From a checkpoint of a small mixture-of-experts model trained on Wikipedia: 8 layers.
Below are experts of layer 4 (counted from 0) of a mixture-of-experts language model. Rows are named router (the router's row for the expert), up (a neuron's input weights, with its number) and show model dimensions 0-191. Each number is 50 + 12 x the weight over its row's rms, rounded and kept within 0 to 99.
After each expert's rows: a language model's description of what the expert responds to. This comes from a sample of Wikipedia text that the model never trained on.

# expert 0
router:43 23 43 44 76 58 47 74 48 60 71 57 55 42 69 61 49 57 56 78 41 39 58 43 50 43 49 39 46 49 58 44 61 31 41 37 34 41 52 43 50 65 44 49 46 67 58 55 50 38 45 62 41 58 36 55 42 46 57 41 52 64 41 45 61 60 38 48 53 42 54 38 65 63 44 52 65 58 49 29 60 45 40 25 55 41 40 22 44 40 72 51 56 47 79 57 49 41 40 45 50 35 35 69 44 37 63 45 40 50 54 36 42 51 63 66 45 50 59 60 55 61 67 61 41 56 47 39 60 54 53 46 57 41 51 45 58 45 57 51 36 67 31 49 27 59 48 50 48 53 36 41 71 52 57 30 46 21 45 58 45 36 33 47 70 51 54 49 37 53 69 60 35 41 59 60 44 39 52 46 63 73 26 12 23 39 47 62 53 44 20 28
up0:60 32 49 62 36 58 46 65 48 63 78 35 68 60 47 53 43 48 68 50 30 43 39 48 46 47 40 70 46 42 47 56 61 47 49 38 48 51 38 43 54 54 48 70 47 57 67 54 70 55 56 56 65 38 69 47 68 43 56 51 59 47 57 49 64 67 49 43 46 56 36 18 49 58 41 70 68 40 74 53 37 48 57 54 29 58 42 72 56 44 42 41 36 55 50 49 57 42 52 37 10 38 25 50 41 36 81 71 55 39 36 54 43 54 58 66 79 46 45 56 39 54 33 60 68 52 50 68 56 53 60 50 63 41 42 63 26 48 43 48 37 54 57 56 27 39 59 54 27 61 48 69 59 62 45 47 32 58 44 61 51 43 48 51 38 44 52 51 46 53 46 45 35 61 46 46 52 20 34 54 31 53 19 44 55 42 57 58 47 57 72 50
Description: Name-initial capital pieces. Capitalized opening pieces of non-English names and places, often Arabic, South Asian or Spanish, like Bh, Az, Kh, Guad-al-ajara.

# expert 2
router:49 38 53 37 67 41 37 75 61 64 49 65 46 57 52 31 56 58 73 54 45 26 64 40 55 27 54 49 51 53 54 65 60 52 48 28 54 59 47 45 71 61 40 73 37 39 53 51 48 49 45 53 68 50 38 69 43 69 62 33 32 48 44 30 57 68 61 73 75 51 57 62 45 46 63 55 41 53 65 40 55 33 33 31 45 37 53 55 46 40 64 53 31 45 48 39 48 57 45 32 57 40 53 49 52 37 56 59 45 45 32 38 44 60 48 66 49 66 50 33 32 43 44 51 30 59 42 35 67 61 48 56 59 50 42 36 65 52 45 49 34 33 54 56 45 46 51 50 42 38 60 62 41 53 53 29 28 43 39 54 58 37 57 68 66 45 69 56 68 46 75 94 51 33 53 45 40 40 58 56 46 36 36 50 28 71 50 44 39 50 48 68
up0:62 68 47 56 55 44 30 49 62 44 52 53 69 46 38 68 50 39 37 42 40 46 41 36 51 50 61 44 41 66 67 65 53 32 45 48 73 28 43 51 47 61 33 57 75 54 47 61 29 42 37 50 47 67 50 59 36 46 66 48 51 50 43 32 69 73 44 64 60 40 48 51 42 46 28 61 81 41 47 74 65 45 53 66 53 71 42 50 83 56 64 58 66 57 51 50 38 49 48 65 55 46 53 54 60 33 43 50 55 56 45 40 49 40 52 37 37 46 60 42 44 35 53 48 51 40 46 72 43 35 30 69 40 68 45 35 41 66 35 29 70 66 26 52 30 70 57 57 43 44 52 55 59 43 64 44 48 38 23 55 57 43 35 59 32 23 53 38 40 34 57 54 63 61 58 50 58 42 62 47 46 43 43 61 43 33 43 25 58 63 63 45
Description: Asian name syllables. Word pieces inside romanized Korean, Chinese, Indian and Central Asian names and places, such as Kang, Kunar, Hong, Raj.

# expert 45
router:64 66 36 33 33 50 62 74 48 53 27 46 67 62 60 47 49 34 60 71 40 34 38 47 37 29 48 39 49 33 50 84 39 54 41 43 50 30 53 32 54 65 47 62 42 53 50 42 43 59 35 42 44 41 43 59 58 73 54 36 29 52 57 50 47 67 52 51 70 47 57 79 33 39 40 54 32 26 48 48 59 35 54 52 53 62 28 62 58 48 58 49 58 29 57 38 39 13 41 50 39 24 40 58 46 53 51 59 47 48 64 62 56 72 48 35 65 45 63 46 38 53 61 43 64 58 41 49 53 49 59 45 63 63 36 71 47 59 72 46 63 45 42 74 45 44 46 32 42 46 58 48 41 51 48 48 58 40 44 60 43 57 38 56 49 63 76 63 28 37 60 40 72 50 61 60 58 62 46 40 42 50 35 33 53 38 60 53 48 58 42 68
up0:44 51 51 45 61 50 71 45 72 45 38 45 42 49 33 31 76 44 64 60 62 65 47 56 39 42 33 42 50 54 54 37 61 48 48 41 28 35 69 22 53 60 62 45 43 39 65 45 49 46 46 69 54 43 49 51 49 65 45 58 30 70 45 50 55 57 51 40 27 21 46 54 50 37 72 45 36 38 62 56 54 46 65 44 52 73 54 32 66 36 57 62 47 49 35 56 45 41 38 62 31 56 45 37 59 36 67 69 54 55 38 16 69 67 52 36 58 52 54 56 60 63 75 58 51 62 55 42 63 59 48 40 66 58 63 41 44 42 58 53 45 32 74 54 65 47 52 40 52 58 66 31 53 52 41 52 48 41 48 40 34 67 46 34 60 44 46 66 34 58 45 32 52 83 28 49 42 33 39 39 47 34 48 66 53 44 47 27 50 66 45 48
Description: Past-tense verb endings. Past suffixes like ed, ted, ined ending split verbs or words before by, to, in, as in Led, Ledger, climbed.

# expert 10
router:53 58 13 36 52 34 74 64 56 52 45 62 54 49 49 32 65 31 56 32 52 46 48 53 40 37 22 61 49 40 52 34 68 39 44 30 43 43 53 40 42 34 48 57 32 65 58 37 64 52 37 35 59 52 37 54 53 55 39 31 36 72 38 70 43 60 41 57 58 49 63 54 56 56 57 66 52 46 50 31 67 53 59 47 27 47 36 64 57 43 45 61 52 40 72 57 29 42 44 43 42 39 54 56 70 41 52 64 53 21 54 56 62 38 61 51 51 46 77 56 56 59 64 53 30 59 46 58 73 43 67 37 33 42 42 54 74 43 57 68 43 61 37 46 44 41 68 53 49 61 55 56 42 55 67 47 73 51 39 61 40 58 40 41 49 63 65 36 64 54 70 68 43 59 38 54 30 39 43 58 57 40 44 45 44 38 33 55 42 73 31 48
up0:53 53 52 58 34 61 71 52 60 39 36 47 54 34 51 41 34 39 53 48 50 48 37 54 42 27 49 64 57 33 52 62 55 63 30 51 27 33 40 45 41 40 62 21 40 63 49 39 72 50 21 44 47 67 51 42 49 49 47 41 29 39 44 49 57 55 55 57 50 56 51 42 38 49 62 59 50 48 46 78 55 57 77 39 78 86 62 48 53 34 33 54 58 39 50 48 41 47 43 62 37 47 47 40 68 46 30 60 59 33 30 57 63 33 52 37 56 33 49 44 59 52 53 55 40 43 25 55 49 42 67 57 61 42 74 41 47 47 68 41 37 29 41 55 41 45 59 58 73 59 45 55 45 68 46 41 72 37 69 37 47 47 62 36 52 54 68 63 34 49 46 40 48 46 47 37 44 43 38 63 51 73 81 39 41 60 51 42 36 59 43 59
Description: Counts and suffix pieces. Number and quantity words like two, three, other, several, early, plus mid-word endings like -ist in Armistice, dramatist.

# expert 30
router:33 30 61 52 73 54 61 53 63 41 38 53 57 35 42 51 58 47 34 48 52 44 62 42 30 43 55 49 38 51 75 43 54 61 56 41 49 40 71 46 58 41 43 59 52 70 71 37 54 45 50 39 58 68 45 54 32 50 62 36 63 49 58 64 29 71 38 35 65 46 45 51 51 58 46 53 58 39 56 63 54 30 57 22 48 73 41 55 68 60 45 68 23 36 43 56 61 45 33 60 35 36 30 62 50 54 33 60 44 31 61 41 76 46 48 35 44 20 66 52 44 53 51 67 28 73 44 64 43 44 64 67 40 55 55 43 66 50 53 44 36 59 51 43 28 49 46 79 77 45 68 54 45 27 49 59 25 59 54 57 45 68 42 51 57 58 58 37 59 40 48 63 62 58 50 40 36 64 56 51 39 56 40 57 60 68 53 49 54 39 52 51
up0:51 58 44 33 37 40 39 58 25 46 57 49 56 22 40 51 64 49 56 59 51 42 37 87 55 53 36 58 51 62 67 51 73 81 43 39 56 55 69 60 51 67 44 72 52 40 53 41 36 46 51 63 39 48 43 37 59 43 51 44 37 59 59 59 27 47 41 48 63 51 48 44 47 50 49 59 33 55 34 82 44 57 48 49 52 47 30 71 52 58 40 41 41 35 55 65 35 38 58 37 61 50 62 49 41 56 51 61 63 45 52 73 42 50 69 31 45 59 36 36 55 66 36 54 54 53 45 29 68 53 62 61 64 43 78 60 35 34 61 48 60 61 35 44 38 44 53 52 40 44 70 56 26 42 50 47 55 55 46 57 43 66 48 61 48 37 57 49 72 66 64 42 52 36 43 45 63 24 42 15 55 51 42 60 36 41 43 27 59 61 48 54
Description: Taxonomy and Latin endings. Latin species-name pieces and taxonomy labels, such as gracilis, cecilia, Friuli, plus Genus, Species, -idae.

# expert 4
router:58 41 42 56 49 49 40 53 50 58 51 51 55 57 73 39 54 37 69 50 54 41 50 59 30 53 29 30 57 49 44 62 31 34 31 44 41 32 39 64 54 46 42 57 47 54 75 48 38 50 36 47 33 46 49 71 66 36 60 48 35 41 58 51 43 46 24 60 73 53 58 62 57 38 37 60 61 49 75 42 52 42 45 26 51 46 39 25 51 59 58 55 67 41 42 49 23 59 42 36 69 50 21 37 74 51 61 49 41 47 53 48 50 45 59 52 58 41 58 57 41 46 43 60 37 60 29 28 51 47 41 62 38 62 34 37 78 37 81 44 51 66 41 47 44 48 47 52 53 46 48 76 69 54 41 47 35 59 54 52 58 49 49 48 43 38 51 42 48 64 56 65 14 50 77 68 33 50 61 42 62 53 34 60 57 46 72 58 50 57 60 52
up0:48 41 48 38 42 51 29 51 53 66 56 48 39 50 45 34 30 62 73 57 66 46 42 59 42 55 70 59 46 70 43 35 77 32 27 49 45 32 56 54 45 67 58 64 65 44 39 42 46 47 65 28 51 39 54 39 41 57 54 37 68 72 41 51 40 39 28 38 60 53 60 55 56 58 59 58 75 67 64 58 54 70 45 74 44 29 63 29 60 57 43 69 53 51 46 59 59 63 69 39 49 43 53 42 58 44 88 42 46 47 58 50 42 51 56 53 23 54 58 45 24 40 68 37 56 48 42 53 63 65 52 44 68 50 44 44 54 68 49 51 48 53 73 46 37 42 39 63 22 55 45 41 60 49 42 46 57 52 55 50 44 62 63 33 44 57 49 36 32 33 47 30 53 51 59 38 31 30 47 71 40 61 44 42 42 44 34 36 60 58 41 37
Description: Germanic name consonant endings. Middle or final consonant pieces of German, Scandinavian and Dutch names, such as z in Leipzig or Schwarz, berg, stein, ner.

# expert 35
router:50 44 68 46 43 50 45 65 48 41 54 41 32 42 63 50 38 60 63 70 37 56 23 50 52 39 44 49 66 49 58 54 35 58 46 26 55 23 61 39 44 45 54 73 55 54 72 30 66 43 41 46 61 67 60 56 45 73 61 54 43 62 47 66 40 64 60 46 56 49 66 46 50 25 65 46 66 37 47 46 51 54 49 21 25 40 48 47 67 46 18 50 71 34 65 68 52 26 46 61 40 49 41 42 51 54 53 52 33 30 52 47 53 44 37 53 26 40 68 52 38 28 58 48 63 67 45 34 64 59 51 45 47 54 37 51 47 48 55 50 30 53 44 52 49 66 58 84 53 66 50 53 46 64 58 50 53 41 42 63 49 73 40 47 39 34 55 34 54 59 69 58 43 43 38 67 63 60 53 75 54 53 37 42 52 40 79 38 55 54 45 44
up0:68 48 57 41 57 52 36 69 39 57 59 44 50 46 57 49 49 58 40 46 42 68 29 44 63 65 70 53 47 72 37 47 53 41 46 34 26 42 48 54 44 80 53 44 73 57 70 32 18 41 41 61 45 52 40 49 50 57 51 17 39 57 46 48 33 60 59 63 49 57 25 45 41 53 42 44 45 68 37 60 46 42 39 55 61 54 66 30 55 56 30 49 55 57 57 56 57 49 62 67 64 66 45 48 45 33 61 61 26 56 24 37 41 62 77 45 48 64 38 43 53 45 55 49 65 44 70 50 50 49 32 34 59 55 42 77 49 70 52 63 35 49 51 53 50 19 47 44 31 46 47 42 54 47 69 58 53 29 50 32 52 61 50 53 42 49 52 64 44 65 64 50 54 35 35 37 42 41 46 32 60 42 45 40 31 77 62 43 43 42 33 52
Description: Mid-word suffix pieces. Middle or ending pieces of longer Latin-derived words, like is in exquisite, ervation, ression, ination, ion in notion.

# expert 22
router:51 34 65 49 64 53 49 54 63 72 64 38 46 67 56 49 22 17 37 41 52 48 54 42 51 56 53 51 29 67 73 33 68 34 38 41 59 31 59 60 63 58 49 51 54 54 67 45 40 65 44 39 53 49 48 52 32 50 57 37 27 54 36 45 45 61 39 41 77 47 64 43 72 38 47 55 44 36 52 50 71 30 41 35 42 53 26 48 48 27 41 43 60 48 54 46 58 58 61 37 41 38 49 60 68 62 49 47 49 52 39 31 57 63 35 44 48 32 62 73 41 47 54 89 47 67 41 39 48 35 57 60 37 61 58 48 56 51 59 70 61 60 38 50 37 39 50 59 51 55 59 57 46 47 46 51 51 37 63 52 79 54 47 70 56 56 65 55 61 48 33 67 61 46 33 59 36 76 38 48 63 39 42 37 47 49 52 66 37 61 40 68
up0:57 55 77 51 56 44 57 35 33 57 54 50 57 42 56 73 36 55 59 54 41 55 61 62 45 43 56 41 52 48 71 43 30 58 30 35 51 62 53 48 45 20 36 47 38 43 34 59 58 44 75 66 49 32 38 50 54 36 38 47 34 39 45 40 55 65 53 42 66 51 41 30 42 54 45 23 43 40 52 45 51 77 42 69 66 46 52 70 48 58 33 47 64 46 49 47 49 44 78 72 51 38 30 42 59 48 74 40 43 41 52 36 62 66 43 74 57 34 53 66 47 44 52 65 60 44 61 63 53 56 48 64 36 51 19 26 51 60 36 43 37 62 60 48 40 45 53 58 65 68 25 51 45 69 54 44 62 43 45 59 47 44 46 63 52 26 53 33 58 61 58 59 57 56 34 47 61 38 44 58 21 50 36 43 54 41 49 41 71 50 31 45
Description: Scientific word pieces. Inner pieces of chemistry, biology and taxonomy terms, such as phospholipid, methyloctan, mollusk, coding, plus stray digits in formulas.